Experts of a small language model: vocabulary 31516, 4 picks a token.
Below are experts of layer 5 (counted from 0) of a mixture-of-experts language model. Rows are named router (the router's row for the expert), gate (a neuron's input weights, with its number), up (a neuron's input weights, with its number), down (a neuron's output weights, with its number) and show model dimensions 144-191. Each number is 200 + 30 x the weight over its row's rms, rounded and kept within 0 to 999.
After each expert's rows: "gets" lists some tokens that make up at least twice as much of what it gets as of all text; "comes after" lists some tokens at least twice as common just before its tokens as in all text. This comes from a sample of Wikipedia text that the model never trained on. Tokens count by the router's weight.

# expert 11
router,195,194,229,236,229,158,210,233,187,165,189,151,219,184,176,223,238,213,175,191,208,189,210,225,190,170,229,239,171,257,246,159,219,174,222,206,193,165,186,241,166,210,234,208,179,179,244,175
gate0,180,157,199,214,201,250,192,255,215,208,236,256,176,226,203,168,208,203,190,235,166,161,190,210,203,240,214,179,179,187,203,212,159,189,221,163,230,245,214,149,228,202,169,186,236,208,180,208
up0,219,232,206,191,184,146,171,229,157,180,208,242,194,204,151,171,211,207,205,233,194,157,250,238,222,199,210,219,239,210,210,196,211,234,196,164,213,216,217,229,182,173,213,196,224,209,208,184
down0,218,236,208,190,185,152,237,234,206,189,206,177,177,231,170,222,221,255,213,199,213,231,192,178,238,210,194,177,212,209,208,181,195,197,199,253,212,161,164,180,164,210,254,196,197,217,229,164
gets: " |", "\n", "|", ".", "200", "8"
comes after: " |\n", "0", "6", "5", "4", "1"

# expert 92
router,232,192,224,220,226,275,196,219,196,193,141,218,238,196,189,218,240,181,242,192,248,184,233,205,258,247,214,158,195,232,231,244,155,185,193,174,230,229,186,183,243,202,180,198,237,198,202,176
gate0,182,213,210,175,221,153,213,205,188,176,204,188,212,211,156,191,208,208,225,164,163,228,227,175,189,176,182,187,211,154,233,138,210,197,250,210,223,206,177,169,187,166,248,139,227,197,244,159
up0,216,134,249,223,213,212,150,142,199,182,216,226,212,201,136,211,134,176,215,243,168,209,193,207,216,209,180,181,234,189,239,188,190,186,217,174,207,162,230,167,246,227,199,222,255,145,180,202
down0,203,195,178,204,231,172,172,217,235,174,190,183,182,150,201,181,204,181,188,173,208,199,195,160,254,211,172,184,178,193,188,213,243,159,190,208,176,233,197,230,124,243,210,188,186,209,203,192
gets: "|", " |", ":", "=", "-", "==="
comes after: " |\n", "\n", "===\n\n", " Born", "==\n\n", ".\n"

# expert 47
router,160,197,175,215,164,209,196,217,208,189,177,213,250,180,160,238,236,184,197,177,143,171,204,196,208,191,166,204,205,201,204,179,179,220,186,223,258,226,217,224,203,153,193,213,175,140,217,239
gate6,194,218,209,182,211,276,149,185,235,187,191,258,212,218,228,222,237,193,182,162,243,181,217,217,217,225,182,300,233,152,228,190,228,211,232,196,181,217,159,169,206,203,221,178,169,190,178,195
up6,171,226,205,199,205,200,198,199,234,133,166,211,178,226,149,248,198,244,166,256,171,203,202,185,209,194,173,193,148,202,197,170,222,186,209,169,224,211,166,209,285,213,204,192,194,195,177,223
down6,239,220,226,174,187,171,204,221,223,174,224,222,192,174,198,212,215,169,211,204,170,225,214,166,166,241,214,185,217,204,206,161,178,176,252,202,230,240,270,221,167,234,215,218,161,200,260,155
gets: "0", "5", "8", "9", "4", "6"
comes after: "201", "200", "202", "199", "198", "197"

# expert 75
router,161,162,229,193,124,173,223,179,232,224,176,186,174,180,258,197,236,202,250,236,198,203,237,240,194,177,194,195,219,160,191,165,233,255,213,139,222,234,154,159,220,170,163,148,176,162,255,152
gate6,168,159,229,145,193,216,237,189,238,212,170,173,228,235,166,188,242,205,223,240,117,235,195,154,180,213,167,236,214,265,175,204,181,213,221,172,218,160,238,197,183,196,178,180,281,248,217,228
up6,273,168,173,186,171,177,258,211,194,179,155,222,212,259,165,209,260,175,206,213,221,177,233,188,207,231,227,179,180,192,216,216,193,188,192,210,88,226,195,202,183,230,200,176,192,187,155,210
down6,214,205,174,204,253,213,178,210,166,208,177,190,153,169,198,218,204,175,188,182,198,225,151,169,210,218,152,208,158,193,226,207,131,271,198,189,219,211,174,240,210,221,245,182,206,217,167,168
gets: " his", "'s", " her", " their", " its", " the"
comes after: " for", " with", " of", " his", " to", " in"

# expert 8
router,175,233,192,215,226,258,263,186,177,168,168,228,251,199,223,185,223,192,248,208,232,181,193,240,184,230,240,173,200,168,211,218,221,158,224,223,187,231,192,185,203,219,188,236,239,209,205,164
gate6,184,151,178,222,205,194,144,157,193,220,191,182,270,190,196,195,158,200,208,244,163,155,178,207,192,252,270,197,247,169,203,210,187,219,189,205,225,163,191,169,218,267,202,187,241,188,242,166
up6,192,166,179,220,151,173,190,206,180,185,209,145,219,242,226,206,208,184,167,203,187,161,110,194,216,200,227,210,238,237,226,198,179,178,259,194,215,247,204,165,224,200,188,179,213,239,202,215
down6,165,167,202,200,208,220,265,245,240,200,169,180,209,222,226,198,174,214,164,222,191,236,196,195,151,222,240,163,205,191,216,221,181,220,270,207,183,232,177,199,174,119,172,157,176,169,247,175
gets: " |", ";", " /", ");", " —;", "};"
comes after: ")", "0", "1", "2", "%", "\""

# expert 69
router,137,169,211,150,140,218,202,171,218,187,238,216,194,221,225,147,177,226,202,169,175,138,252,229,202,188,231,184,191,180,223,203,211,203,234,184,168,195,140,206,220,237,163,209,165,258,197,298
gate0,249,195,154,188,224,250,243,187,211,198,260,186,169,177,213,162,223,215,219,226,201,231,190,278,273,210,243,166,179,199,152,242,187,194,220,158,198,202,192,227,213,199,162,189,156,140,209,212
up0,173,209,174,133,191,241,206,211,186,169,130,174,162,248,214,163,232,122,192,188,221,149,232,195,218,198,242,175,151,211,200,238,158,238,241,209,176,170,200,224,231,221,220,212,183,122,183,219
down0,189,144,152,179,156,188,186,174,194,192,194,179,204,202,168,180,163,182,207,230,230,233,192,205,221,204,247,215,236,155,201,159,204,170,241,153,197,228,189,213,235,227,168,209,160,168,218,185
gets: " one", " ", " first", " second", "1", " each"
comes after: " a", " the", " his", " first", "–", " two"

# expert 21
router,172,157,120,200,185,211,219,129,238,241,237,184,193,182,159,204,208,206,222,166,210,241,233,227,235,194,168,167,187,193,183,175,213,182,198,182,214,223,211,180,222,121,233,166,174,180,177,226
gate0,217,162,228,241,207,200,192,222,240,210,222,186,162,211,177,250,202,230,233,198,158,175,238,229,158,171,157,137,207,211,139,213,150,131,187,149,157,204,225,164,195,189,177,202,240,191,176,177
up0,143,224,217,184,196,208,167,211,138,208,155,228,162,234,237,238,173,196,203,129,118,217,182,196,210,224,229,184,189,166,204,197,173,173,241,245,201,178,248,169,185,193,165,223,221,173,223,200
down0,207,202,212,201,184,229,210,184,186,178,184,193,209,239,159,190,182,207,216,183,238,187,228,199,199,141,248,190,314,172,220,243,201,205,203,190,225,210,218,181,137,191,200,231,189,188,182,153
gets: "200", "201", "8", "9", "7", "6"
comes after: " in", " ", "201", "200", " of", "202"

# expert 34
router,180,263,185,227,193,172,223,204,210,266,196,193,214,162,140,193,217,200,256,153,194,204,238,147,260,184,196,123,194,225,196,254,241,236,208,234,215,246,200,192,207,194,194,196,134,195,212,213
gate6,183,218,184,176,210,183,153,169,234,236,194,210,204,145,217,172,232,193,203,179,201,204,202,171,230,166,176,204,255,196,192,201,190,184,165,218,238,197,153,186,170,231,265,222,180,280,200,209
up6,226,215,147,203,189,225,193,213,209,203,235,219,214,232,169,199,152,258,146,204,215,208,245,185,233,264,212,156,177,213,271,192,202,178,174,209,211,202,188,190,252,185,206,150,221,147,190,210
down6,178,218,179,129,217,215,181,192,223,197,218,243,180,164,172,213,189,187,202,192,195,159,154,169,208,189,233,222,205,162,206,242,206,206,203,179,177,215,179,222,180,221,215,193,218,202,207,223
gets: " ", " March", " April", " January", " May", " October"
comes after: " ", " on", " (", " in", ":", "born"

# expert 112
router,188,176,239,254,223,194,188,274,193,198,184,194,251,173,175,219,235,246,183,223,176,204,194,230,184,209,220,235,189,238,219,170,212,157,189,175,204,182,175,245,166,196,228,203,157,162,226,192
gate0,216,152,202,133,169,219,266,192,172,188,243,215,145,229,228,221,237,226,209,243,121,177,156,156,219,245,212,205,250,200,150,205,207,189,214,178,160,238,156,199,162,151,137,193,225,250,231,185
up0,189,190,141,248,156,213,189,269,207,185,206,164,239,188,240,203,175,191,261,236,206,227,237,211,137,211,158,172,199,218,211,191,153,228,223,215,167,217,183,224,229,282,165,222,108,183,174,258
down0,209,192,158,254,161,239,181,228,211,209,182,209,189,186,206,221,215,194,177,219,215,222,194,181,176,192,232,231,191,206,204,217,257,164,184,187,132,258,171,154,216,177,135,174,159,229,161,185
gets: " as", " name", " called", " named", " it", " title"
comes after: " his", "'s", " known", " her", " a", " as"

# expert 115
router,203,199,195,235,207,172,228,209,214,214,212,179,217,185,212,204,171,247,247,185,260,165,142,208,148,201,206,215,171,218,217,234,239,205,169,207,173,156,181,264,143,215,162,179,149,173,239,198
gate0,186,152,181,236,177,208,256,199,217,187,190,162,233,201,151,155,199,174,233,173,205,212,242,238,200,184,224,216,228,168,228,186,163,207,188,222,215,232,231,227,211,176,180,219,240,264,226,222
up0,169,188,223,190,226,216,234,211,178,196,165,226,220,201,176,242,191,180,214,228,177,213,203,256,178,237,197,152,166,165,177,224,223,185,228,188,201,221,162,209,199,217,214,178,180,206,176,176
down0,193,172,174,192,132,200,225,172,168,167,231,264,222,233,209,191,228,189,209,181,210,230,187,246,245,228,139,232,205,163,232,180,210,168,155,190,190,169,199,179,129,172,234,210,187,160,189,164
gets: " ", " al", " New", " United", " U", " Al"
comes after: " |", ",", ";", " /", "),", " ISBN"

# expert 95
router,213,152,205,198,227,170,229,140,255,179,208,142,136,236,219,215,176,222,236,197,208,167,194,246,215,195,205,167,170,164,206,210,186,244,183,222,226,219,204,231,242,217,234,231,181,203,168,257
gate0,169,165,183,204,185,211,201,180,205,211,141,141,190,191,163,188,179,171,204,251,184,216,247,175,211,165,222,208,166,204,245,198,200,204,187,213,182,196,178,184,204,230,233,151,190,178,166,149
up0,221,163,210,198,195,195,123,153,220,211,156,199,212,226,246,198,165,191,187,225,172,185,245,200,215,180,167,207,218,205,206,218,233,252,261,191,198,187,220,210,183,145,179,204,228,150,229,222
down0,205,201,187,165,149,205,252,234,190,252,160,162,218,168,196,214,178,244,191,183,204,209,203,186,202,157,217,174,160,218,258,172,191,221,186,224,163,236,151,241,224,169,216,187,178,161,223,216
gets: " ", " of", " with", "ing", " on", " be"
comes after: " to", " and", " not", " out", " To", " over"

# expert 38
router,244,215,169,220,205,212,250,166,214,197,160,166,175,224,187,139,210,175,220,251,171,218,202,202,196,196,191,165,193,173,181,232,201,230,235,189,199,191,165,215,237,168,215,237,179,196,143,261
gate6,196,191,173,180,187,165,191,206,235,214,171,164,217,229,201,144,176,234,159,225,239,113,200,217,190,193,197,203,156,208,196,186,169,138,214,187,195,237,174,222,226,199,222,183,143,171,209,176
up6,202,143,188,202,85,182,183,230,236,185,186,178,199,202,212,183,220,243,157,214,175,217,210,239,244,193,219,208,225,220,146,193,185,214,205,185,157,184,207,264,170,170,178,210,191,177,191,198
down6,244,217,178,193,263,194,198,169,230,217,264,204,191,209,161,240,247,166,205,232,172,185,199,204,184,202,191,223,236,174,203,198,209,251,205,200,261,298,204,180,181,170,234,209,186,131,189,190
gets: " that", " In", "In", " when", " after", " as"
comes after: ".", ",", ".\n\n", " However", " due", " that"

# expert 44
router,193,192,241,241,219,159,214,231,186,167,189,147,219,180,187,215,244,209,174,193,207,187,203,225,184,167,237,235,174,257,247,159,223,173,221,200,188,164,180,238,166,207,224,212,180,179,237,173
gate0,239,226,212,191,177,205,201,218,234,198,247,241,182,225,183,194,182,235,206,205,222,181,211,172,203,254,154,167,233,195,207,258,231,143,263,217,219,204,169,124,191,215,181,195,237,219,195,243
up0,217,186,244,170,149,233,177,214,132,203,234,202,246,168,208,213,189,255,199,176,184,188,165,232,216,196,160,234,230,220,243,242,229,229,248,252,225,180,221,199,175,183,206,207,171,165,182,199
down0,214,213,203,202,181,206,197,200,246,226,210,227,202,222,230,191,225,197,202,230,235,189,181,191,225,200,196,197,177,161,201,227,228,145,255,168,173,212,235,231,263,205,193,263,130,134,228,215
gets: "201", " |", "202", "199", "0", "200"
comes after: " ", "%", "–", " (", " that", "0"

# expert 105
router,204,187,238,220,215,175,176,208,189,189,176,161,214,157,192,228,242,233,166,200,187,200,231,241,180,167,253,200,146,240,192,183,196,167,224,184,213,187,158,209,196,204,215,202,195,139,241,167
gate0,234,183,188,176,191,215,200,212,173,212,221,224,180,196,168,187,189,194,231,140,248,226,178,233,177,207,212,212,214,240,166,201,180,169,144,222,243,150,149,213,174,259,161,257,246,217,184,246
up0,209,216,201,174,227,152,217,243,146,205,187,214,184,210,219,225,174,171,169,202,199,163,174,231,234,222,222,148,236,229,185,169,210,198,157,188,174,245,150,204,178,176,197,191,186,233,174,160
down0,202,221,193,220,221,139,141,215,185,232,154,219,170,229,245,140,179,155,243,229,171,226,220,170,179,191,238,193,213,158,244,189,206,216,154,211,234,153,175,218,150,119,203,162,157,206,224,158
gets: " it", "|", " them", " him", "0", " there"
comes after: " ", " |\n", "\n", ".\n", " $", " decided"

# expert 50
router,206,234,223,232,234,211,223,214,169,164,208,219,252,186,182,190,241,155,153,194,190,221,204,219,151,179,203,223,149,183,245,183,133,158,220,143,201,182,175,246,213,199,206,185,171,192,196,167
gate0,233,201,188,179,164,219,181,176,166,221,259,216,175,190,208,189,165,135,188,191,208,202,199,218,232,251,202,218,190,169,147,247,195,216,217,194,196,166,187,240,264,193,205,179,196,238,196,159
up0,222,229,205,208,218,227,217,236,202,211,181,221,234,203,175,187,258,235,182,182,186,161,119,186,169,214,171,229,230,208,178,178,229,181,239,160,205,192,163,237,179,235,149,186,188,186,148,175
down0,232,214,201,190,211,181,183,216,179,168,196,237,258,252,250,187,157,216,235,180,190,186,222,209,230,237,207,211,150,167,228,223,214,190,238,138,157,200,243,202,183,175,155,207,244,171,151,181
gets: "9", "8", "5", "%", "0", "7"
comes after: ".", "′", "°", ":", "000", " sq"

# expert 59
router,219,211,229,253,261,146,197,207,194,226,161,146,161,186,165,227,233,175,176,196,193,176,198,225,208,190,203,246,160,264,228,186,224,214,225,222,194,128,195,238,192,187,218,243,194,185,261,142
gate6,174,169,272,155,203,188,223,226,224,217,159,192,239,141,214,263,202,238,172,244,213,228,184,237,253,163,240,173,188,182,130,213,133,229,212,246,234,187,163,228,234,188,215,184,216,210,149,196
up6,210,210,179,223,198,182,210,161,245,201,212,202,139,220,240,209,180,230,245,207,205,198,226,171,169,188,241,196,203,189,210,223,134,160,166,227,240,188,261,210,232,178,222,167,221,242,224,211
down6,212,201,221,204,166,176,151,222,161,174,194,220,210,242,205,243,212,206,210,200,137,219,187,209,199,155,261,151,194,216,219,189,173,215,188,183,212,190,154,145,189,262,293,251,252,200,172,197
gets: "==", "===", ".\n\n", "\n\n", "====", "="
comes after: ".\n\n", " |\n\n", "\n\n", ")\n\n", "==\n", " |\n"

# expert 98
router,191,178,234,232,225,151,218,237,180,167,187,152,226,187,175,213,241,216,185,196,207,191,199,225,175,182,245,246,172,248,252,153,225,160,224,203,194,156,181,242,168,215,213,212,172,172,244,174
gate0,209,233,201,218,184,206,202,198,228,190,196,191,166,229,210,192,223,137,204,177,230,177,181,209,261,210,194,198,168,211,146,273,227,168,234,213,209,189,150,244,201,113,274,250,215,180,160,179
up0,214,186,214,242,206,195,204,207,183,186,187,178,243,178,167,184,189,169,192,200,152,220,142,232,212,243,187,190,184,160,167,244,212,199,197,139,245,237,230,195,220,192,171,193,177,233,253,205
down0,236,187,269,179,192,201,187,209,183,235,204,170,234,144,141,130,212,220,166,215,178,263,204,187,174,198,199,207,216,270,150,196,159,232,219,219,179,175,209,209,230,243,160,205,193,202,209,169
gets: " ", "0", " |", "1", " hold", " William"
comes after: " |", " ", "|", " (", ";", "0"

# expert 15
router,194,195,236,246,232,151,206,231,189,170,191,148,222,184,186,223,241,212,177,191,204,190,213,225,187,166,241,241,176,254,251,152,216,175,223,209,188,162,185,234,164,209,222,211,179,176,247,173
gate0,217,233,221,210,176,194,232,163,191,254,199,199,170,220,191,155,210,267,227,233,142,154,187,225,200,214,244,143,167,222,209,199,222,182,194,236,197,157,210,200,193,254,166,228,205,214,183,205
up0,153,167,179,189,218,147,180,168,211,250,221,196,291,194,169,195,161,238,179,235,182,213,146,161,229,187,184,232,213,215,217,227,194,220,240,184,203,208,197,280,205,171,215,251,166,174,191,204
down0,217,254,197,169,239,231,187,215,226,184,182,155,197,207,200,233,216,181,165,195,207,183,193,193,172,195,239,228,227,217,199,177,214,157,200,198,202,182,220,230,137,214,267,176,201,163,236,194
gets: ")", "1", "0", " also", "3", " York"
comes after: "–", "|", ".", " New", "%", "/"

# expert 28
router,167,200,206,170,224,229,252,220,220,240,229,201,195,222,159,143,227,222,235,210,212,199,130,174,183,211,168,227,206,163,235,199,169,248,199,248,220,223,249,164,223,168,185,191,199,204,161,184
gate0,186,219,200,167,222,203,216,228,217,185,179,176,235,192,185,212,242,202,229,149,212,199,140,207,190,185,207,175,188,151,214,169,203,109,193,236,213,201,261,193,208,160,193,216,222,137,186,217
up0,191,196,236,180,175,226,172,240,206,229,196,216,141,219,175,225,157,169,237,171,247,219,161,163,220,168,166,179,188,198,231,183,230,188,237,254,192,232,196,175,217,194,183,239,132,224,248,212
down0,168,196,182,128,229,270,204,163,208,209,190,166,179,204,154,194,247,174,167,235,215,209,207,203,186,205,185,204,209,259,233,216,109,234,185,156,199,195,237,182,180,225,190,193,178,186,197,186
gets: " and", " or", " &", " but", " to", " then"
comes after: ",", " well", " and", ")", "\"", "),"

# expert 30
router,190,231,218,217,170,199,225,186,219,146,197,160,197,222,125,225,236,261,188,175,194,161,249,229,160,213,221,222,185,216,190,208,213,239,226,117,131,220,247,248,193,234,238,234,181,184,204,146
gate0,241,210,160,184,242,155,173,199,170,226,181,193,207,203,189,236,212,191,180,187,254,205,210,135,184,181,222,191,194,167,197,170,157,257,239,123,212,201,244,191,109,233,145,230,181,196,192,154
up0,215,177,189,152,206,190,206,201,187,170,207,177,228,135,171,187,207,221,162,203,174,190,189,188,231,151,194,220,200,219,189,212,242,236,216,176,227,166,163,239,211,161,174,199,211,225,214,150
down0,192,218,168,163,209,208,202,210,184,241,172,154,173,258,234,252,220,206,236,153,149,161,181,150,220,220,159,220,183,208,219,275,224,206,201,209,192,197,189,158,181,217,229,204,218,218,164,219
gets: " ", "18", "0", "25", "100", "30"
comes after: " ", " |", " $", "%", ":", " were"

# expert 60
router,195,196,229,249,230,162,213,233,192,167,183,154,212,187,178,229,243,210,185,190,208,188,209,232,189,168,230,241,168,258,252,149,219,181,220,207,190,163,184,240,167,210,222,210,188,177,239,175
gate0,227,155,225,231,206,214,172,198,191,213,222,208,194,185,198,230,165,226,307,205,201,205,195,155,241,190,253,212,245,229,181,203,210,229,189,205,285,200,191,232,179,188,182,175,184,218,181,181
up0,248,200,252,165,243,203,146,209,255,190,254,231,158,188,226,191,171,210,178,256,167,156,156,189,227,153,225,174,167,130,241,185,210,221,226,185,211,190,183,247,200,205,186,200,149,183,175,197
down0,213,230,114,243,202,253,195,161,144,142,261,192,195,231,228,218,189,248,200,173,188,236,264,236,178,216,244,186,208,203,194,219,215,192,183,222,193,230,205,208,192,199,241,183,277,153,158,157
gets: " ", " |", " (", "|", "\n", ")"
comes after: "|", "\n", " |\n", " he", ")\n", "0"

# expert 94
router,222,170,202,243,147,172,174,216,209,270,215,224,156,201,186,160,146,217,170,255,250,165,190,219,191,173,211,170,187,166,184,204,169,184,225,154,215,177,162,121,167,182,217,150,210,176,152,170
gate6,177,254,284,197,193,247,206,150,190,234,189,214,178,220,222,228,187,220,220,168,155,208,195,175,211,213,226,226,243,190,227,233,204,154,218,236,236,237,222,172,197,201,210,236,233,142,215,208
up6,143,207,221,169,219,209,212,202,145,188,229,206,193,179,224,176,256,179,211,152,197,176,218,237,203,185,205,247,210,239,185,166,228,216,212,180,249,251,197,256,269,216,221,199,199,196,210,228
down6,198,191,189,218,179,163,229,200,246,183,235,187,218,194,212,163,209,228,189,171,186,206,256,203,193,221,152,187,234,203,239,221,211,178,205,225,232,206,203,130,193,186,196,192,163,188,245,175
gets: " he", " He", " which", " who", " it", " It"
comes after: ".", ",", " that", " where", " which", " when"

# expert 73
router,208,156,169,165,190,197,231,212,211,195,222,164,130,228,243,263,179,190,208,208,225,224,202,237,170,218,213,97,151,178,172,187,190,239,253,160,207,229,188,168,218,239,208,194,154,240,208,240
gate0,191,162,211,165,185,187,188,167,276,135,200,295,212,224,259,217,154,186,182,183,226,203,195,215,205,160,184,186,197,214,249,248,211,221,198,186,187,207,193,183,223,173,191,193,226,266,222,219
up0,168,178,189,206,213,235,202,187,201,171,219,245,176,256,169,230,222,198,227,174,199,212,178,193,227,240,197,150,180,204,194,247,196,239,210,182,205,177,252,192,201,209,175,238,154,185,264,210
down0,199,184,219,242,207,201,171,186,170,99,256,239,156,186,199,209,222,244,186,166,219,246,184,188,167,238,270,163,274,202,228,220,199,189,156,190,238,184,242,199,227,172,234,143,185,184,182,193
gets: " not", " to", " have", " be", " also", " make"
comes after: " to", " not", " would", " had", " can", " have"

# expert 104
router,241,182,217,215,236,207,166,211,234,169,166,197,183,239,178,246,226,155,242,187,161,213,236,180,190,268,163,185,208,206,251,239,234,146,155,195,195,163,156,256,248,254,194,162,240,191,216,151
gate0,159,227,153,208,181,188,194,237,251,222,209,185,239,193,225,212,176,196,204,189,197,200,193,189,210,160,192,230,184,136,243,195,221,191,233,187,245,233,265,227,195,190,209,189,199,135,193,213
up0,192,165,234,196,188,203,211,176,192,171,198,188,195,176,156,172,222,175,228,189,189,200,197,204,203,235,171,209,173,182,188,182,183,222,203,185,243,203,155,212,197,246,257,231,201,219,167,163
down0,180,191,239,201,241,197,158,209,163,174,182,225,203,167,262,183,197,240,206,242,180,174,221,236,191,242,154,143,179,207,172,195,214,219,138,217,179,191,161,180,259,242,139,234,193,252,269,198
gets: "-", "|", " -", " |", "=", "==="
comes after: "\n", " |\n", ")\n", ".\n", "==\n", "\"\n"

# expert 48
router,172,202,216,234,203,165,211,188,145,207,201,173,188,259,185,177,204,246,179,186,204,196,213,229,245,181,243,231,150,201,223,187,238,172,195,188,161,260,154,234,200,167,205,230,171,109,186,168
gate0,187,201,179,212,181,272,186,176,187,266,209,121,200,205,198,223,185,201,205,256,116,206,194,211,176,208,207,146,218,194,214,214,225,237,220,211,196,192,213,222,210,194,166,233,187,249,130,213
up0,158,182,214,219,222,219,201,266,190,208,215,238,204,227,155,232,216,170,184,239,197,181,198,205,186,203,220,234,216,169,241,232,215,218,189,212,177,189,172,213,216,183,192,195,200,197,233,171
down0,179,153,231,169,295,173,202,195,253,209,160,203,198,228,202,227,188,217,167,200,135,185,181,122,176,241,199,248,198,177,192,210,187,211,183,243,256,194,150,158,195,187,217,240,175,149,221,137
gets: " ", " all", " the", " least", " only", " age"
comes after: " at", " on", " of", " from", " to", " in"

# expert 117
router,198,189,224,238,221,155,212,227,186,173,183,151,225,187,185,214,238,216,180,189,210,191,212,220,188,176,238,244,176,253,247,153,217,175,217,209,189,163,183,233,159,207,227,214,178,174,244,168
gate0,226,196,159,172,183,204,230,172,165,185,161,228,192,175,219,221,183,280,192,145,158,175,158,164,184,191,225,207,234,209,173,218,257,234,197,205,204,207,201,144,270,186,211,226,170,233,179,159
up0,165,226,171,192,212,242,206,189,247,168,161,195,186,148,181,152,207,248,222,183,210,221,252,211,189,261,211,189,275,192,216,193,217,212,245,175,195,259,180,200,125,227,176,233,181,230,223,207
down0,241,203,234,243,152,188,149,196,228,199,204,238,180,245,234,259,213,223,137,213,230,225,251,187,171,203,197,192,157,160,214,259,200,241,223,201,173,109,273,187,172,217,178,209,203,246,152,197
gets: " that", ",", " The", " V", " who", " which"
comes after: " |", ".", "|", " said", " tick", " stated"

# expert 62
router,197,198,235,242,229,161,214,226,191,167,188,152,213,185,188,221,244,206,166,189,203,185,215,226,186,161,236,239,170,263,241,154,215,182,222,209,185,164,178,239,167,209,226,210,177,184,245,171
gate0,202,156,207,189,220,213,151,125,207,213,245,181,218,205,198,185,217,213,197,238,180,214,236,229,225,211,171,143,187,171,116,210,187,169,204,191,203,204,217,167,215,268,235,154,168,174,197,227
up0,197,165,216,212,211,204,168,216,142,261,185,182,263,175,197,150,218,226,202,208,208,210,190,223,163,197,163,170,182,253,264,173,155,234,210,187,197,216,172,218,211,175,193,213,182,206,177,133
down0,210,187,158,190,163,226,239,139,182,175,171,283,194,229,178,217,160,254,142,193,207,205,150,181,234,184,219,194,263,183,169,243,221,224,253,166,230,212,215,178,172,254,222,236,212,182,201,196
gets: "″N", " and", ":", ".", " of", " November"
comes after: ",", " and", " /", " Coordinates", " Height", " Species"

# expert 32
router,182,210,224,234,239,150,215,243,196,146,207,156,207,176,175,219,241,198,168,188,192,186,203,225,178,178,239,229,172,259,242,154,220,184,229,219,178,172,177,232,178,201,216,226,194,176,232,154
gate6,182,183,232,188,216,245,251,234,206,191,164,170,251,234,196,234,176,210,194,205,215,192,199,227,165,189,235,184,244,181,160,170,180,159,181,196,162,208,191,151,211,194,228,210,206,194,187,171
up6,206,224,178,179,198,173,215,171,210,222,193,234,243,171,207,254,207,238,226,225,251,204,181,158,187,129,233,207,189,161,225,199,239,192,164,201,247,212,207,194,208,156,213,212,205,239,158,207
down6,128,187,203,193,211,200,226,176,247,216,216,163,192,185,234,219,234,221,210,218,147,154,226,176,132,188,181,205,204,219,185,212,209,276,219,250,221,202,204,170,232,215,186,193,221,202,203,224
gets: " including", " with", " as", " All", " include", " by"
comes after: ",", " such", " /", "-", " (", "|"

# expert 97
router,206,211,213,208,147,244,200,224,202,208,263,181,189,179,242,230,195,180,216,243,235,231,181,176,262,228,115,221,185,177,225,227,191,236,189,237,207,195,193,213,212,111,224,183,219,169,163,254
gate6,176,212,163,192,269,209,166,193,227,166,165,172,194,224,214,198,156,184,192,256,218,220,248,254,192,216,203,255,211,203,210,231,201,196,213,187,203,198,184,181,224,258,226,187,135,145,234,226
up6,188,176,192,238,189,197,164,231,172,171,214,232,206,154,189,202,189,223,219,189,171,155,174,238,203,215,168,166,213,256,195,225,210,168,190,232,171,199,140,254,174,176,199,215,224,149,189,184
down6,194,159,180,216,174,174,151,157,163,208,184,202,151,234,224,244,206,181,173,231,248,221,185,183,272,216,269,202,224,173,276,194,256,193,229,167,178,144,185,178,194,236,238,176,197,212,206,191
gets: ".\n\n", "==\n", "==", " ==\n", "==\n\n", " also"
comes after: "==", "===", ".\n\n", "See", "====", "\n\n"